From a checkpoint of a small mixture-of-experts model trained on Wikipedia: width 96.
Below are experts of layer 9 (counted from 0) of a mixture-of-experts language model. Rows are named router (the router's row for the expert), down (a neuron's output weights, with its number) and show model dimensions 0-95. Each number is 500 + 50 x the weight over its row's rms, rounded and kept within 0 to 999. Numbers have three digits each.
After each expert's rows: a language model's description of what the expert responds to; "comes before" lists some tokens at least twice as common just after its tokens as in all text. This comes from a sample of Wikipedia text that the model never trained on. Tokens count by the router's weight.

# expert 7
router:470455580477558572470433476495607468495429538542500538524470464482442467522541424482515521451527453552503459448534529523420511554550460444527557448523443528523505520473495416507476512466432489600459553563585439527562496502476507558490475390442566536501518486596527410444658510444540421478
down1:483449538459525511434599572517435563539540418623570491624550493450440471454495494502485493542462451425546489564479609484503481493448407480537545548506595476547459553527519487446435516496513413507639381445454529512434517473521503484465485524531492476471514562512454506466587527496474528514
down2:479526561477559516465471468502537441483392490507492527372537495527483433606542552454517452478569483452524418548515509569460445500456457474416547432517462567470466476528545541502452599519537462507531438451513528588600529427434424458514525468418513515534407560492547452401515447543581497485
down3:486469459487482475585493563482509465527458473555444522493570559544554484515427476532495491501500439554491464448525514514487571459402480500527373459630568507444455463569449473552544417563512485509471473488473528568497461456538564520591497530558477601592444530412407549510523409467545404488
down4:464459580520548384483446471488483543576516520514506531416478443392540479439485452500581590534564547432422505467470565579456440417551508456555558544470515461395476632426449456429528548529482503413506463493510500510478507534444490532559505473502532493511587518526497490458434477520509583431
Description: Name-internal nasal syllables. Mid-word syllables ending in n or r inside proper names and places, such as Jiang, Kiong, Heinrich, Swinton, Anne.
comes before: "n ", "n", "t ", ", ", "d ", "th"

# expert 47
router:511405508488513588496463470476575452551455572475504484531465447457509405532561440526469552483515432594542370480575544611436491459505496469551535477462537515549542490498479473586520491526458444629447522504557386432498466521493511511596493428523553525493454465544448494530489404500558463449
down1:495494434533508451532565541509485545516483503610531504580443483526506462513574509533539548457488583642413453542461472585521532567488512460497510403514589487495404565515536575538501470497525553454585495475495472496502487479445612410428573487506592566481549534412465485526539489488429463438
down2:576454524460424485524472549483548546547534514419374397510485479491518518406583486408563521479557530543501507503519635498485622424445467497541498518447525432452538527499518461502458527503479488510482563451495509633553447491473513500507443561529549515505476535540516513622497542487615556472
down3:460546392557458546543587532517330577472482518582537604502528472453466554549497494527562454555551507505456504555509529487500448584483542503460437494445490485448583472495528498442484500524451477482514542500480483563466567506553544468472501538462497519571464454386440430551445445447384516421
down4:457534542445544544493409426442492516506551532482504440609457532599495484424480521436399436482583457427472458509459455527466526577556414569515540504541444477471527442460493533492554529425511544495442487486477458525537494592566556582548572534469569407513450408522500468587548547469530465477
Description: Line breaks in lists. Line breaks ending rows of tables and bulleted infobox lists, plus section heading markers like === and ====.
comes before: "- ", "| ", "Sour", "With ", "|---|---|---|---", "Rec"

# expert 11
router:426412521416606595495477498501508425569475564479435498511477514462431431429501391535570550522474486524592446444596484545470539500552506505555465481477478501545469489413478527543480539476498521568479507576604452446518515550502442558482552560483501560449500574543461419388567510445511506469
down0:486505567520578518486514550544559449540476559541479483513503431484559536576520459437414515518421489471585555581495444595469450558552488550504469415554474364534474504493463430494500539502588493485485556505577459463520393559555432432486533522514562491465618480534523581436515456440475460458
down1:465493571417507485428543502513534521555513581453493475465463461510475467461432575433508592467526499550577536510460488527471462443554475462612402549583517486523470475552561443391530548533587490577581503490510557501543542549539454491462590589507510519503535470492544451498528534656470546454
down2:488458498541519424501520459541592546588551476527551577579514485490495435472570549497491495593476476503584560521547471514514524493365458554455499563475517485462608458537421471491515479507500531459528479473513439474520515454479530551472502505513507549334641415525439503398472429488471509456
down3:504507492548549482548437461478454549478477501515379499550488477521516493550494636509543534504512460492438490482514480569493567532536449375458541449491580508498488543500448490461494504347544507454618550576445510465512517492509415607525459456529584447475431457479586517392570477521479473488
Description: Year-initial digits. First three digits of a four-digit year after "in", commas, parentheses or dashes in dates and tables, e.g. 196|4, 201|6, 192|0.
comes before: "0", "5", "4", "6", "9", "7"

# expert 36
router:534348507543519553556443401461537373515512579500464503504437540411446457567481464564515575474480451464561407491488551484446573521445500464520550517485490484561468487482445515536521523455480454589459428535573456419540487544502428495513462473500510520480465583575420461449573485460581489533
down0:569497489505587526428381480526514476548458547418573526583425463515521561468545494515426480475466432521521525404517466452590513502520556593504432472594448536476430528597458453525397506499465515500543583511505544432481511538431462536477446548529524501467553540480518577548508498565560613520
down1:547449501476479500441545445428530399476446521574491491458569542527539503412508529496467558517506578425478439560517381497530591440553480487509372517547514461440468490421480496539534543466468441452518516442488483522553532515509456509417457531511448451597435509478633446441434494598467457508
down2:474538517508507413520484463458468442520465536527512508552488430445569541432449458464539560550507472552512518427491463603390565448634561488499453518488462487561559567541457476640438490508531549412604542535481443433475481534457498574443529448583495464456410484568466504482495491526537522493
down3:455445470517478588579538579520534436556529439462422446559511503500440461580492472575488523439456569482549532524448444486480563595515446623480514558513456565498605623517534471520506393510568558439561532473533496435524518568480485385503467515507487503553551539523501520542497458542468439484
Description: Parenthesized numbers and units. Tokens right after an opening parenthesis, minus sign or slash in tables, such as converted units, goal counts and negative temperatures, like (−4.0), (0), in.
comes before: ") ", ")", ".", "–", "0", "2"

# expert 25
router:512434591522579618517488493568538447537506489440411515528534518489464488531503445541522531472432474468546513554539491555424513530430472486547595436471439483536563478504576508531576554456529475566443472511491458476510420520550432600507478525515622500496413454638445423517570508521547466516
down0:558554539468459595596539477527526468477440471476543399560523505465542448455527515519553504374480507469526468488548463541541514425535514499485458497438570578417486543494545468526532442582589500491532424458602422565455544531530581539502492565586487494559449516498479514585455541390479442552
down1:486503605498470520510536552463584476501405449551467438458457477467449513548418471479439449447448521526539577515533400457514461599506472430514489476513507565535489528434519590475518456518510488478489528580613518525464477531354567396564504452472468600556532503576523458587482471500525529483
down2:481531474501517484413564544489401548472546519518487427565512477513497597475503503595479534350428534529396462549592539572467487481502537511546460501481596460491443501586474536459523415486521424529507491522522498547435570576534586514529556446571498568464386503582472475480516502501503537543
down3:457476529608426495508548463464514510497446523449418494393469498460509458466518419436420490624462536489588550536484447597523546530471515447425561453560528448495539495505494550453505570476549480488397539467504493548585478443461533419462502519559521496475579363458465513526565577510513520460
Description: Place and name endings. Final syllables of place and personal names, often Romance-looking, such as Laona, Governorate, Montreal, Rubinato, plus word endings like alternative.
comes before: ", ", ". ", "\n", "'", ".", "s "

# expert 18
router:479379591497494482531450488543569374514413508518472447483445502476464448559520388535552554554414420523559487486517468522440538519545454507546585530509451434633477477415489477467481535515484495529460452512508474428472503583515441576553495476487502506489421580605511461477555473497582511497
down2:480455469406536521527538490487544516529562493426628427591490462482549545544438435499520463483490488456499482479495525534510498451535515412501522495537499492574520498548479516602521462522397538446406441470450498507565548600462399533467498560566497502472483392436462446454606597426512450464
down3:518506510580474526555494446421434493443541467492544552491540534537474491544501534545442491485507625568404466601487547482516557511470419496535557509448571495459499505526420531472586505558423594438539495463544496601487557488567531567522477498459498551511499477576507547610588424492513412413
down4:488501499564465549462540473496560446483521487470480508427537524542452511573552580581514463596513465441452525502547547506444517537530537458489449468455545492415569442483512447492501588462500489424469500488493484605537557478494520530636451510461558652556555563471520436633448462518509415478
down5:507531430518446521469597449478573539429550413502407483431436508457509501424423420477433477525499563471497500556550516454492519531494561441458532535426488534444521508480548495536514511466448531444452571547469528494534468571448439505514444536431499475612609476640549605444522440474504454474
Description: Numbers in statistics. Digit tokens that begin a number in census percentages, tables, climate data and chart positions, such as 95.25%, 10.9, 76.78%.
comes before: ".", ",", "% ", "–", "″", ":"

# expert 32
router:472381494516491565526437374519476405478450582565497495476454525478445399560497432558539535513477412481563400535534510573425536515472490491593564486470467524539474521462453540553561485431426482500515481595458508500461516499474392530532549473477540515435390459545490478422480477507557480475
down2:518495433593512481511573460576454539505508506498471499465522492485491438496450582538425435444508514502481511465507513477556448629504486433451586481412491505567455525542517497569582540518432519533639467607500516641468575532547487532484502497440569485541571443439522501537492482593549460459
down3:473486475533442477474515486410578448555606539501563490521385523566455484544471482493532439491481536524447397457537448547439367538547530545533637459403521508515531457494424619506515534445457442465473522458505540524423473490461571559490542429544523458449525479487453519567522490569507480516
down4:526683500427432531509519544492509384526494562431482534519438555437473411509523529419543421549573546547468551439467528468502585531488475504426495550549589463383461494494522477525487548591502486494425513478579554489471517508466523543455519476396548547522485476476552512477575538524511485462
down5:462499349556461482509561476512460470457547553485522443515489538589464469530487548550457466505515409544438503568580506422605479407464458544437538429425623457458460479620516511496499423478439489543493501524560570518442422550548543492434507533497526489548434471468517480479460474428499490449
Description: Numbers in tables. Final digits of numbers followed by a space, in tables, statistics and measurements, such as scores, vote counts, elevations, coordinates.
comes before: "| ", "|", "(", "/ ", "ft ", "m "

# expert 31
router:420470561472652527475473512476574484610490581482386537528437478507577477507524486497544458512447418500529411500497516487488515477506514507519592472453511488509504480398488501569499551397431481580448473529459462443428460527642489528531512480528559532455480512530512392474589494487507445482
down0:462460468468539383476434511514560566463423523418535503444475460556454544516463457511512478542606604611535430460478525437529519487516444572471431529446503495478430483489544525515562464467522547466437374494532490489548474546496467458519450536434463471609362553515496483498444458501466483418
down1:484470558456422532579504468515531555546520496544569409447598480561472394553455511489500511449560484424522478471517510557391575516442514547457444510473477497588532356515502516513453499540428519452415572515581550528541548417422570575441467466542536493477500540469491522524488537536463563443
down2:512534492471561506507513432478448534485475446518496506550463527539564463518435550429489411484490506496543444552499529497448475510486527504525420408484630504532475466432568336510555539540463512556492559456540581542512498481446511433469461520481432552477571594474586537482502623602489406479
down3:508526488502507445513482521463500518480454522448466469542433475458547475477601595538591529470545463485510519513524474471528489460479347502619577419468534605528479485528511446573494381441491558515537477536436484567427534524574526564554403538517584493565436539479567453454472445488449525540
Description: el/ol pieces, closing quotes. Word pieces el and ol inside words and names (metabolizes, Donnelly), plus closing quotes or parentheses followed by ongoing sentence text.
comes before: "is ", "and ", "was ", "of ", "in ", "|"

# expert 56
router:501408580483584585557495499547562444487491471461502512433459478449509403531569468541582557486469477482537495499464486522486501536535501506555585459551451524548555446436508525465545527443510477657381514484519470528545503566575464522550503445548589513506385504550472438532575492432553469427
down0:584515477481575501443437395419483420441442395444498499474425578490612424439506498452493517502508509484467558489545501506478417475493540482567552476442518481494458558522475509423528465607517416541455502477481506580538460539512645565484480474443496493563552458545534525551522567458546573495
down1:501481444473482497523646431636469454496486523485484555546533506530467459557419558527505564542450534480519445599508553463592487444453455452543517527515551460563514529465518443480430467546397542519437474550580531500480511492470463526630497495470452506430528492543442549549573474470621447511
down2:452427487502491520491436559523512584534475488521437509546427465579510492433499557410530445590523515593495569383486538433453513511453525502469552532544478488534586460434524414535522495512565452535448528552364551510437578455550461567462440573479526433471494482453478541508560451464448516593
down3:593480491537472541552515399464536536532567413450452560533493539576510462415482529490632543507516479510471467512561516420516619533525480410574564558465588413468485576530436536423478471536471524458468552447553494536507500468454501584480405490504524475499541446407472570536471505545539494456
Description: Vowel pieces like a/ai. Single vowels or short vowel pieces inside or ending words, often in taxon, Asian or foreign names, such as brachydactyla, Afghanistan, weather.
comes before: ", ", "\n", ". ", "'", "-", "."

# expert 49
router:474458540474523539526488488477542449482446599548489422485502469468504437467526495441513522475500451499607461504556391584449483510508421448488591413497438407619525502470479473487510574449448472537452420521598463420556463516469492521548518448568585490515548538543420517495611421499495543460
down0:554555516447439455415495386558478514464414466396589489445425551533429468523488599596466495483509480472527573480445471579431509558580504560448525489407487423584475535591514476492498546545470505469485485577539462468506489463466551455547500515531517518538508385550471550559472529512583503483
down1:462496486520507587503510594521511418492553491539528464514486504490554539446475527544569473599383532457533394487450523493481581448502485526404428463451446432448489474495491547506605494493520477448487485484575516523493429563465485562464426426548468564517460618448519487451491420358476456526
down2:391497420529497417453389519542603517491554403504469487419521481522579593489496505484471533486605472471600519507516562631524540505474516524495552434527456509491461469490454460486500460460483424486490519568555544484416439585448539490499481395467471545473555536481527448537410454480564483481
down3:457479498441506553525437473466484442505491598464440556418491552591501532518493484510338498541457567415546542504466515526484580518532485503402528459495554502423482513630440520561525580540496505572418460481502499598500571536465468527466535510403514487449523476434556577461464516502450571531
Description: Letter m and -ment suffixes. The letter m or M inside words and suffixes like -ment, -ism, -ation, as in crimes, department, baptismal, female, p.m.
comes before: ", ", ". ", "ale ", "s", "al ", "iddle "

# expert 1
router:515470535528480522475430438494541382528463581482468569594540495487427433548511480551624500440470429560573504486494432595431559502549485468509556461486455436508518444473414516489575553433350507542441472548493494431471492494550434519496497490538501576499460491538469431500574447520486448442
down2:522550496495566512494432453407455528513415491417462476476496623550420449535496543452475458471460479443475461578457507521531454639563507534531525475431433538533448448504482516563462597514502513540487624489522437437424495566540525447512537544498533397552447561401533517530487514486431501533
down3:492521552443549468512486487492474482572511460541465567470494469544489496510605404542480432454557528506468506526556475494516472436591476438398437363536507566497482506553407525461519499578461470567447539474567453448562574539525526528486425521519450511509541466612447545580604529542535598506
down4:548450533522547521429529549492522426551454536507536549535480510479434566554489447436527515480565514513452445475532538498573428502485469492546420506507588522390391388491433509591509593395516455536516480430472512555516428464518552582602458483547438537542394481501437452462497487547516505510
down5:522506554484492488475570473546506399532596518443546428461528495472420505442484495500535524623504433483524527536540549515420601496533536463490523462439516522501484518430531447446599486537532501546519440535593497520436469437427496459507579364478401480481520485472561599480425584430490463522
Description: Math markup and table cells. Pieces inside LaTeX-like math (_{, }, $) and numeric table cells, plus word-medial x/ox pieces such as Remix, methoxy, jurisdiction.
comes before: ", ", ".", "\\", "1", "/", "2"

# expert 13
router:505509521467526525520479439511499410498462612454515422497490522478495451538561380468582542456501412457561428537589494637516540549470502489495502417555456469525465489433505483538544542435466451573493476534581403463529460533516393566516531476547506602458517529539418439446452469474467455503
down2:470538535593370521499413473504520500498526496481538478696535586536521446506547492545559487529460469466453560510470461547518537550532490369491494496411417503458522484564427512481465440517460500485514508535559528496493515420553500510545464561440527622534552424473493470506559446426469462511
down3:498476553468453552496517660512468511434492394454404504398480562503563471489536471438492568580601499447424541592530511526497460507502508468451492526581577367403520464524511597497517537509531456492538471459444507550505507466482563490489535457509566548523514499486512537456593500521465511587
down4:566514527474500579497555485547546465542495509583514514487520503480509511522471480421473484427540474499518456460504468403625589561503549474439417585535439464486549445458509429468536433588470448521442604479540531536458509615511423519461536569527474521510482527536548514502421502657434541469
down5:393552522536558436478542556500461481432513485560476450508494622539436491521441485459479483548436529484485494480491485540551500487523596459520536512454514496429458499631486490450579500582581557510505513452574621505483592528489442572521458444493422444513553514565542521603503531518502624495
Description: Score and range dashes. En dashes and hyphens between numbers in sports scores, tennis sets and year ranges, such as 6–4, 1-1, 1939–45.
comes before: "0 ", "1 ", "2 ", "201", "3 ", "8"

# expert 52
router:439469461472517557585420455519553380483513519465457510472530516501464413470493426484532489520438487525571456493542515535450467497477573441526488400532465434510468520477392508503538590463392495522464370485608458424556521577493453495520475522573484488512431511598512448435501429514539455436
down3:454428395451374431477577479515469418450513538462592446510522494486488557550487493410530522501497496503475541451467494455565534459470447423401566432491551563496446446532586504537523490535584571541505545490470468457473439482511516565482525508498510496442525487559652539544540453569435454440
down4:592517491437497524538411508605458557476378536432529514427571562462560464499461513671442546487457403470489531500480552430546545484533472518536475464560546548550504468508529503517499517520498466481581573576544487521523515441487551440477474462532552497555548472464516427499409547473433414451
down5:501616535529575548587554478450447479536449483474481511454492386566411446506507508524519479534476410603518589564564465470430508638516465497486515447521533526520497422473450494515513598496515448502533569469446525548560541445550527629445508451464479533461474479471493579505550485484415499511
down6:574378527521487487493449470481490512486512466482476511477662484519446461471541563462485488537546570513419546637556523505421530503518492442422420501453655472485511558531515468444486576461534484495575482416545518511548507558575573490520490525505469517554383525475439541532506478520464498454
Description: Verb stems before suffixes. Latin-derived verb stems awaiting an ending like -ed, -ion, -es, such as super-vis-ion, provid, assist, conv-inc-es, believ-ed.
comes before: "ed ", "ing ", "es ", "e ", "ation ", "ed"

# expert 9
router:447452559495543499469426509555502482596434487482378435524444495445446429538524388508527476501463375524511447453577516600464493482467459481514521393550509519534525532481525507579506502465427496592423512504624450468484451505473500487522525435530542539525479561612500477486599470520549476455
down1:435512508513431448533469578532524553503447546457492525511448464438526580479494437599572570496464532539444555541468542496437600528419443437491531550467571477405398431433543522585517494455429500503529566365445484521533595510451464521492535548542456544472504465542531495493445458440446519552
down2:501464517571461433489369557580459531499460478438552534472590538430518570539460482481500520417556619527583456540516543391580500439511489523455517494577456455474523485495524466504594466414525417469462527511468486535531415472507451552532595462521435567499549487467447431532468495541516435446
down3:460581538476417470561487505448422468498461535546468491524558456522493531478586429498636540417513537423357514501548512456475487517537527472560553530473510565523388426489514463519464511471435572514522522561434488494541477410589490438432483525495584488530456442469412516470558553522576535518
down4:527456470437432579514593483589488546489566560528544505502594478524539469556523545506504476467591520442572467602511402562517573550438503520526505511439515364566428395544440471494472544456582520514452614511552496562493505490540502570544467543496492445513452562478481546441477511522442517473
Description: Pro prefix, sentence breaks. The word piece pro/Pro starting process, proposal, propulsion, and suc in success; also sentence-ending periods and line breaks in lists.
comes before: "- ", "cess ", "The ", "He ", "posed ", "In "

# expert 45
router:444475492503500595498398390464531471535490523505393465490466424506533438534507441530543472492444447518534421520584553578503464482449527502525471458515549534545513491523473492497528500370485472595539491588516408551523452529528435520486491429516603482446503586561432376454501510499517403460
down1:516531407432480415475492491528532514565546520535558428539495556551574554400379456478414531543522419450488591552515535546522544584516530555500482511534516435455496431590500521529556573505480422450461443537529507550464436504549443451477483455561449483486509415563537431453456524427466417521
down2:472532553553450524503579403504511505432402544474541543520510527493606632519593460504517435525497503530525508389456431558432483560482523634519570511305482558463485481513455536514566528514470452482461549536511467492476511535515459504506475555547518505466422471475456525502520487492525480573
down3:506553471559556493529563483442494494594506491434533515471451487555448555501428490563524436538534498457495468537571405487435437519462511572562467497551448540546455498535448575429551563571424538460404583557491451567529440500584469476564572480581539526543513536549457433495499385558496578484
down4:556542448446607518496505443503422494474525493502510529546504509495540523450560487502516575364446552414523501531506507546560505460329551550494440501501499522530408473490481468532453494525524466472552483565520499469449568461524569415620518440553458524547392522541415449455506469527538466581
Description: Line breaks, consonant clusters. Line breaks after section headings or labels before lists and tables, plus consonant-cluster pieces dr, br, str, thr, as in drone, bronze.
comes before: "- ", "The ", "| ", "onze ", "In ", "um"

# expert 0
router:377482491488611600486405503539546460502459588508508470467498450431470373488455463547519497483417414501523464543594506560381467490470509521493567476527463443513485484396476451537515508502421478481450502538502434480528459505504476580576538473504586453482430453523418486466536484455500407473
down1:485500555452494550477479504450543391483518548495436440488526473440496435495538449547437544539423510402561402474455562457488534448414439430451414433442571538513483472433546538469528565451484417452465575511557486542582530556488446476595490518431486494508502558631437484541511494450455487492
down2:440527468483503529497520455548568471423524561577484459513552498419532440547473422523445509430392439576496550522504415568541429504532509520513463477529537602527490542452510508509479438417497521409526443453574494412493425378445489479523468556402580471418455449446547556485478454493490541506
down3:495563548502432472496409397503534566525416581412400481444455460657457437510443485526451457430477502520533479493547459356506495492534518541487494480506553543471543474481489485494503439506439569499541531474606458437516505535524459509511515464504525533504573427558462495436523526469383532568
down4:569439408571495402362541407443521553466548479483472484529516489523496541491506460555543474582561475603505512486491489492513530518442557525556496516482460564485537434569576577511566429496517507549427511557588453477452581603586499477532455491559477510531512554517543401571542496489458530451
Description: Surname final pieces. Last word-piece of personal surnames in lists, band credits and tables, such as McCarth-y, Coop-er, Weav-er, -son, -ić.
comes before: "(", "| ", "– ", "and ", "=", "|"

# expert 30
router:490487543495529506567427451466603425491458461446380521531536492548504379449524488503474514440506484432547449505550476541443576535541519519482555500498478481591498478455520532599515582497446499570498474496524503426490501574528472531512506499499582433455430463588438466465642450472617440463
down3:500597650487521456479571510470497528480508512539490435554459431519415546451532551576510625484463582542474379526492454598459438474467498571567475405515501455561479591503487454561465511502485569487535470486391455475431526508522476494554418448500474460529575449516542512512524472523500532537
down4:465509505465444426407515468439519473420494585493431474523540562509446560569481424525485536553509486425464619452487520433513597447496553508488400445529487499454395502500477564551621512534482518530566587428509436554498442515510487452513471490530450492498436527429454466517430513404498582532
down5:404489480437490440477570539571521486557562510446441497524515426513513548470506528585461376582466546540482505562382488527493477525491469500507481539550580478520470386500579488474507434630571545525586475512483589584491578447474501548434538487543473521451562522489567495528568486536540464535
down6:514539547474496389501536444502531429581547469609421580531509489504492503510530460455594544520615461437532504505507512461497476598444512417556483414421490516552527519500469615562471458493486493559543476559408636463551522395500553464556458477528502483499547452499441514560498518461522498478
Description: Common nouns after determiners. Whole common nouns or their stems after the or a, mostly sports and place words, such as season, club, region, airfield, sometimes.
comes before: ", ", ". ", "'", ".", "s", "in "

# expert 57
router:495373495471579553523433476487520432484444524506475553437543481458458370534515422593542466561425491480569436512566483542420532555480451494515555516464490481579532478382541451576510468423489469523531399518527465476474457510462418500514504404525574535485502508602464507468554478498464492417
down2:473499460481502420398419522614558612426490514547410450462466483541457600505488519503537463463529542506539529462503486576426563566455540494440473366478519529593543463510468464523490551492529500497537541514565477439533545476410474528568449488532439476532487491517463569475458359492484537562
down3:431466562546530621429437540481477472470525414533477493510499449476557541479536541408412497502543483536562464526505534492541436502510547448527539517447554460585502539412504514562552459483517519574535520541421451520628412541503542551538520507498401544444526587518462576611403474483523466509
down4:495456467479523460525425497505483462520432526490471549504489483563551547597511446629580566532425516434534524516495486446412447585489500488549498472491558508488420495526427548459502518516418512577521514510643559544466545498441479572452424417429544485393531442501457536527465426413457508491
down5:487512463511474457527446502513491545388438472427421472504531501417464472498539458505462489559546600496555543463495458544540511530545496524459397534494461557447482378516526523458467583464519487518489501482429511482482521530453652476455466606520503571455565393575492518531551456592471608462
Description: Digits in numbers. Single digits ending years or list numbers, like the 5 in 2025 and numbered tracks, in sports, discography and filmography lists.
comes before: "| ", "–", ", ", ". ", ") ", ")"

# expert 48
router:464399498495592534514407446559547381557483545556529460518504552391473485530528435552550576486453349493584462464533516551466459522565506501525544423507471480521449472491451495525488525396437477601500454518522471509514458576484478567562499520552507501466477534525482435447531526552579431437
down2:521498441557523505509469527500463527534502463544529502525519507556485508578483512568437503467492551609550437499567491402543462530457535517608438513497551580537611491527430515547415588587568512497565505497604551464531572436515505441508385594401505459535474550519445526499438433532520478513
down3:481482563564507527525514464485513501557423460524526423511478451458543537445574497490522416534525539475531598446570444451488527467415570529440492457428572534587509542479450521545508483536514599541499476528510357593516455457483485325537540580540433514501517492581533559473560499493485485494
down4:436496462614442511507502471446519504585462540498566411506531423508552486540459392550461450482487530425562456516525521498469500502470556532500365540445469466498458495477426523494495495538504486512498513517446428466513456632537614568444469543459473535493528451584574532513560586522386445453
down5:386527550501602510500425540424624484485468403530408433521494441568515469480443499497519533607469466485574511568501528536500511442386436502476474443518536478511627548566515439503567582530522488562424491439585485507503495478508529497441426503475434512470569503541474511547530538459526487528
Description: Table cell separators. Pipe separators between table cells after numbers, and semicolon separators in number lists, as in election results, climate and sports tables.
comes before: " ", "0", "1", "0 ", "2", "−"

# expert 61
router:502467541474536557574487496442531477467546543482453468527516504510486404519497490586504492561453460492565521535586517553417549483457528496624580445545438513543500414426430479526562568519449502531443478529558505490578462493557390550503488517536594453435532559627451424464600526472518544501
down0:547466547627591568413501471489475502523453561535461456526583588456463416465526497477437523478506542511477515434506579505487469499572516513505526445435474404477503542550434532485556543502474482495513457452473552531633575470536587455366576542595539499536584454484532482539482526514474464531
down1:510495439565548546489469540539421427518474425447411541615553476427490524467520545500453533437375481532488572523460585374548486467518508442530617519482494468531499480566446491505511565491579586412397545525412469530478505535530522504466492507403457542471490473536487491549495563469490512456
down2:485504420539456537568575452522527419475492513542532476482533530465495421469484448465529405484405455534533490511455551475467526493517472465536566439420482459438530523487506459402425542455467528495543403408463503528621486503432476488461555669468492586508557535438569541535575491503450450487
down3:450497442462392577475554549531492459492457557488399556548475540519504398413533576544545482497571516426494461488480498494407521449553520492486428446472484513606541531496462530437607608539497568436523418459499515579475532450432530484474480606555481488487504471458413524493535508522569476439
Description: Silent e and occupation stems. Mid-word e before suffixes and occupation-word stems, such as fleeing, refugees, footballer, engineer, commissioner, teacher.
comes before: ", ", "er ", ". ", "ers ", "er", ": "

# expert 4
router:398455565456560498556459442540489495539492527508436556442470430424445354482527478523581577485442457446522453554563432564458467498488517506504522488488449492607492448452483533565517437441455472522463438618569410479539484507518426536481512418501556502490457481540514527426536475474474400448
down0:473540434557504473477518449525510507442521533449502529431516486505411550470469421508475549611471587575541463545498578423529562516443497506522388567514485438511483470464432532409542424434513577425492491487477524440428532483523381494501573511436486398563507425407511454455501488499455571524
down1:509495472445430558544570436426591499457528522511483464539601523576455574500533438438492491564489528500554504429421501481500455456552513449511575503438470423494557473497536494497470449430482487542494554430459587567484487519453486662547595555443529542507533407548576464500503541437518545565
down2:509418502543535579473467465486545501530524555429465574490587479524464533541482482521507539470525498481530489463358547400474398444471577441529512528423442470489554483471413532449479635500488427499506488489502444518603500529516496551597407519565483554495527461531433429428567479480525497419
down3:502399550595470386426552455464473473573555478529481503505491408465367475458537487478454501607390450532495521534557451517375457499524506476529535512506505570447525510513534363482495489473456538524521481476478515510473552502505394465486524537533545503576435508575463530446435430474517508563
Description: Clause-ending commas, digits. Commas closing a clause or introductory phrase, often after years or places, plus final year digits like 201|5 and 199.
comes before: "and ", "he ", "to ", "the ", "– ", "201"

# expert 22
router:417540589472568493556484420535474402422564581511438409466528500501422460523490489509563519490438484431537512517465418602442520523528470557502504406531494374569586491406447489518519493456382455583482429503516431459530514504538473511462524446492539489459475461549413492466526504489538498503
down2:466451507432614523500560432591535558522498532591507460541531507509443601477577599523515475489548520432458500537562590606525481493503608564541505487511511540552528594517571493543519422471482555567569479490475513554514482544480507514482533543566500452477579470482479491460563541543378539419
down3:543497582461487465573506496411520479547461439451497527503492586542470511499586525488514541591437411499547520474499421515513546538446473552488527507614482467514599350537508502478513520527515496474435513597558510493505523506552558590500458514494528534504478524520559694529552575473459516533
down4:522427488446522508478531445523479432592523535481515478537507523441505463474557484473443472512406540536542479547475415523553400472535526562585487413499528479527611515516421460405503529417582497505600454535467501509472428499478542451397456522349487508499505533535460442482458517472529594586
down5:506494543424533518631375428512419582556476481518432456518536480516606479455460470574481442508517538491530487520529457438462505492552523525532518475484591421554548489575512536483540584552486473510487537410507500614485489508553409543547422501493519453514432563445447475478520543481498402594
Description: Word-final t fragments. Mid-word pieces, mostly t, pl, port, s, inside longer words like aircr-aft, helicop-ters, im-pl-ementing, op-port-unity.
comes before: ", ", ". ", "es ", "ation ", ".", "ou"

# expert 23
router:464433486510525571519447443510586403522530570453487509463546523489443484486565435510478513491432498562552457471583478564389581481542493497497546336551447427550435499435467465536552515472464518576513450530505486462481493503525451496429482518522581475468444479615434430507477415536466514410
down1:474497383513500525514478508481565459462575566494505469466517517543562569466414405444511472498559485491558541587503524483518513494578579432570508519480527464472472410500389412417500473463528537543563477468532505553594419462507499552544530495462441498459547514526531616470473488539551493655
down2:509486578514646493516523512550495456470491463567535378499486436447562546479499491546598530537506536463410475483597578488529493507489438515494589495548607521447501578544564468493588572488518535468521470502433452498481580517532470455540542488543460638563507539455493485444455419482490556457
down3:510438518521500558443529440486500537567502598536517519558455542515503441583499449440442584589486373619421455478472462450538497471466534520572493520502631498415492519463439490511473488406521582500464580612513562505505476513530551508588471583494514527459480453502477491483532401475483527491
down4:446431571544615453497480422564421501487463514506574387428591519488546501519539496445489487492465479456487377529564545490518457440473529557549491487540514592548477477512537398569488547501532506553479512500456568374525463523483524594521459500514531510545454521542522518500552539409438551395
Description: Plural and word endings. Final suffix pieces of words, mostly plural -s endings like -ens, -os, -ers, -ts, before punctuation, e.g. specim-ens, studi-os, resul-ts.
comes before: ", ", ". ", "\n", "' ", ".", "e "